{
  "hidden_size": 128,
  "experts_per_token": 1,
  "init_std_router": 0.0265,
  "vocab_size": 3343,
  "max_seq_len": 512,
  "dataset": "wikipedia_en"
}
Below are experts of layer 6 (counted from 0) of a mixture-of-experts language model. Rows are named router (the router's row for the expert), up (a neuron's input weights, with its number) and show model dimensions 0-63. Each number is 500 + 50 x the weight over its row's rms, rounded and kept within 0 to 999. Numbers have three digits each.
Before each expert's rows: "comes after" lists some tokens at least twice as common just before its tokens as in all text; "mostly gets" lists some tokens that are sent to it at least half of the time. This comes from a sample of Wikipedia text that the model never trained on. Tokens count by the router's weight.

# expert 2
comes after: " |\n", "\n", ")", ")\n", "\n\n", ".\n\n"
mostly gets: "|", "=", "):", "″N", " •", "See"
router:584414519482419544551475522476571556414546471514580530500497511481545505552450481536541467491465501547543543436464431469549433535491486454520520536481543576507455439451620443406581476518445471
up0:529473476485496437498471528421493480440444473574446517553455557509453446469583475458554416495545492447539565503493582498433437558519502493520492514499477557521407562581457559459514427479475426
up1:555504461585516434573468517530442400485498511473460543513469498347578484593507422528536470503473423533528496483453554432451501461544501538461512496544568561422445470527562486486451454517570475
up2:439572488477528612548512551441465458472462462401505419457478521496526415546540473553525429528406554463535476503450445456485415556472577486561512517514490484477429455580512559449547484484467527
up3:482470552561558480523425498539512468449507412452526534451434506383555561482453461545505449500545546488474432504551535533442553552568410481498542573410553524447532489554501558484489429504403413
up4:557529403495536422563484504541451397389513401584517452496446429407494511516503507614528542586535473533490513532538465528520446459489479481524411485470583489544498487468552502583534418459470541
up5:546436439561482489467545507389447547492438404480529487520417433489575412494478445614465477517528477485529486442544510533619494470563529541547471504437530398504497433505576537499492559508447398
up6:442483464499451573459475457498562544540473558566591503471470620607511464490410402589401500587580511479472531400505527446489463499516490414630483504523586558500504530529525459438479561501433473
up7:580483438523461448532464440560407558542497505532553607484473633507492528457521559469483449433470552496555515438521527485501497580456517592549496481483449535514515445505449633519538518503445529
up8:394467481529501440582592476565503564471461484522479419534530529491545550454511456506493497463546487459464399482484425442474525539509453514547305594578495491493468480484560497437537461464585416

# expert 5
comes after: " the", " (", " \"", "-", " of", ":"
mostly gets: " l", " pl", " fl", " we", " sl", " bl"
router:502491589468455476492429448472585510587436450469544506530502495452503569379461452485578454534454547416498542471457552482448553563620417396460462565515488553404445505503449436436455472528455476
up0:597409512517522511444542515519542573625461387487509524545467507487466574474479497534505516460520421537532604534514437461467518518532494369426464542448492521460461488505581488465561518462476490
up1:476522609467495506498477503557508559576510543432506515579437541541447550528424474447497425546425499443487543518437438482523431444508484506406508611461525591418532534586562434506487443523473513
up2:552436469440470518542489494476468598493377497538536513444500561491483473469481436416581467588556453477553495564560443506501624469500480484617392608488460508434553504437432420435502524476444459
up3:476513366455558570485577457463639592487483497521483431420519519453457507461497513568531490551531488535499407477337496530427546488480442443514427504500516596436510538493468486425498552478457558
up4:454526340506553409456551477470511507511493515401542496527509481568651539549552504474527430460539499471469445463598514520518488461596464500453437480502500526529485431422505569450484458603528398
up5:395518493553456478522462475551482522555523503559470501450555467415531412495495491534523437592540373486446465490599557461471467546503493414576552526569600492503431520467468485445478503417423438
up6:636468526428467469539492547522499526489540505515594490519505485410452572426442545533478453433544538478547514557491486516465450578407465410552394562463504518552478481459360451445484493481497546
up7:497569502483434546558407497544480595608534540517493499502451572510513437466444482431408502425481496492545450473452423479454489489514506491437442515455427511463457567481469603465580525497528538
up8:546633536504457464465435542424503526600387456472574516448556501458504488497572473494526524578483407364594418424464593576439456559579441504615424516497452475440479535581479508452493550538520476

# expert 6
comes after: " ", " the", " in", "|", " a", " In"
mostly gets: " con", " un", " ex", " cap", " inter", "In"
router:462472524453471482476462552499551512439446492519462474464416545489572523540420504472380484535487448509492483554547554480537573512582517474520498500586603503452534499596542553479495497501496490
up0:426557543537536488447519554523527589550508568500499537478536498503545524563500492430370565462541532507507524508555474483551434477507451516527467470603546527544389452528621503484486493518535536
up1:488371526547459426584576614479500514467418447506521439486507493513443524540420411554548501517463500494469449515574535545527620590433548363490469444547432534535544521458545515500497521498538571
up2:478454514554455439521468419401564536505459488509575486495500550553540498540436440440469534543485454546525481523460556466657561504556570477519417531540481440406424526564566503512496581492504502
up3:488568544548459570498561474514469550623423534527439477488513470447505491539534500526462590576409540561620466507472548578477557561540462412516462594478562481508462468505564546417501546475518556
up4:412468487510451497501504556476543585515563429491566458498465554379552477513510406421499506559442437428460482550443494478548437494544521457533455527534476497440418471538538556498574562532440443
up5:482544472518546499593419532520498518509562554482455502561365464439537513660493443498502398506536442526456536478562513413515564520537448491473476406415405392471550529506602520461516485571489467
up6:485539514449449449569582520404576493527464516487399447506468517563472550436515473452469448465550469549561561512445597491518500429494445512490524506464485563462533431533496422555437457504561450
up7:510551470529572423569515576596470568472423507444476365473451443455507555501507495422508494516471464538473432539524522463515511525550552423517467530506566472520549493500432566478514411582544506
up8:540492474544506527528498512521554524512535625377462479405452477519506529475561482371482485544485498535630550612559538524521476504440494509492467541485466543489484416535503527457529462487441548

# expert 1
comes after: "1", " ", "2", "9", "0", "3"
mostly gets: " three", " four", " two", " years", " century", " million"
router:459513502481538510581567493463513484536507400350547455567391533523551537446436484567491510459455524493434477448449488524461491480502439502553579514556504570538506499532492430519431459588523526
up0:464572519494494522528417521437525518468466517482548506521471577634493549518520454524557424451464497467460535465468428569494520546480410510504506539553507496463501427435433546567493388543456589
up1:432513402538481498510541499486534660445513553382513428527480488486426496518466462480529515503560508535368520521493515546499494523553536489536468552479512431565395498457575506522532467540506461
up2:527481576533571583506524461484468530555453589477553477556515482463542530521457611509470554548442538502482384486512515509524491494533448478537454423538520488426563470539566512519457473524424534
up3:500523518560399523575456543574427498415473505506537508519449582537496535469444483448492478516398566507483530503568480502465531535502493442425493463519485428470425547487562494519538441594572424
up4:457529483513500474496459529562457520512532412493555506571434526576422541513445515481538401438515388477470436516488568608469490502581469510567466540449561507598552443526581485467522473453482518
up5:574441510520403469474507520501507548476434499509460461472560526540566414592529510414492434513506571493568519517583520486550507466415450516475431570499509407464502412432567457607571464460566503
up6:551540507485576481635513578614489476521519526435421548493558484541488482530449463484477460556600546409519513453556429488429511470502471549437547501454599486456479414517467531512427511506435524
up7:459517466495511476489534510524577580490509516428517565454535525533487473606428486469407467434520561486595471414365462494533522414497466484543538569466564539495521548598544465514381489517423466
up8:497466473453516462549506524466556498456550434522499510532547487478522544501551484472487464456488450482567504582528480580597558520496501563521454517467523433517529468591485462474570495514517472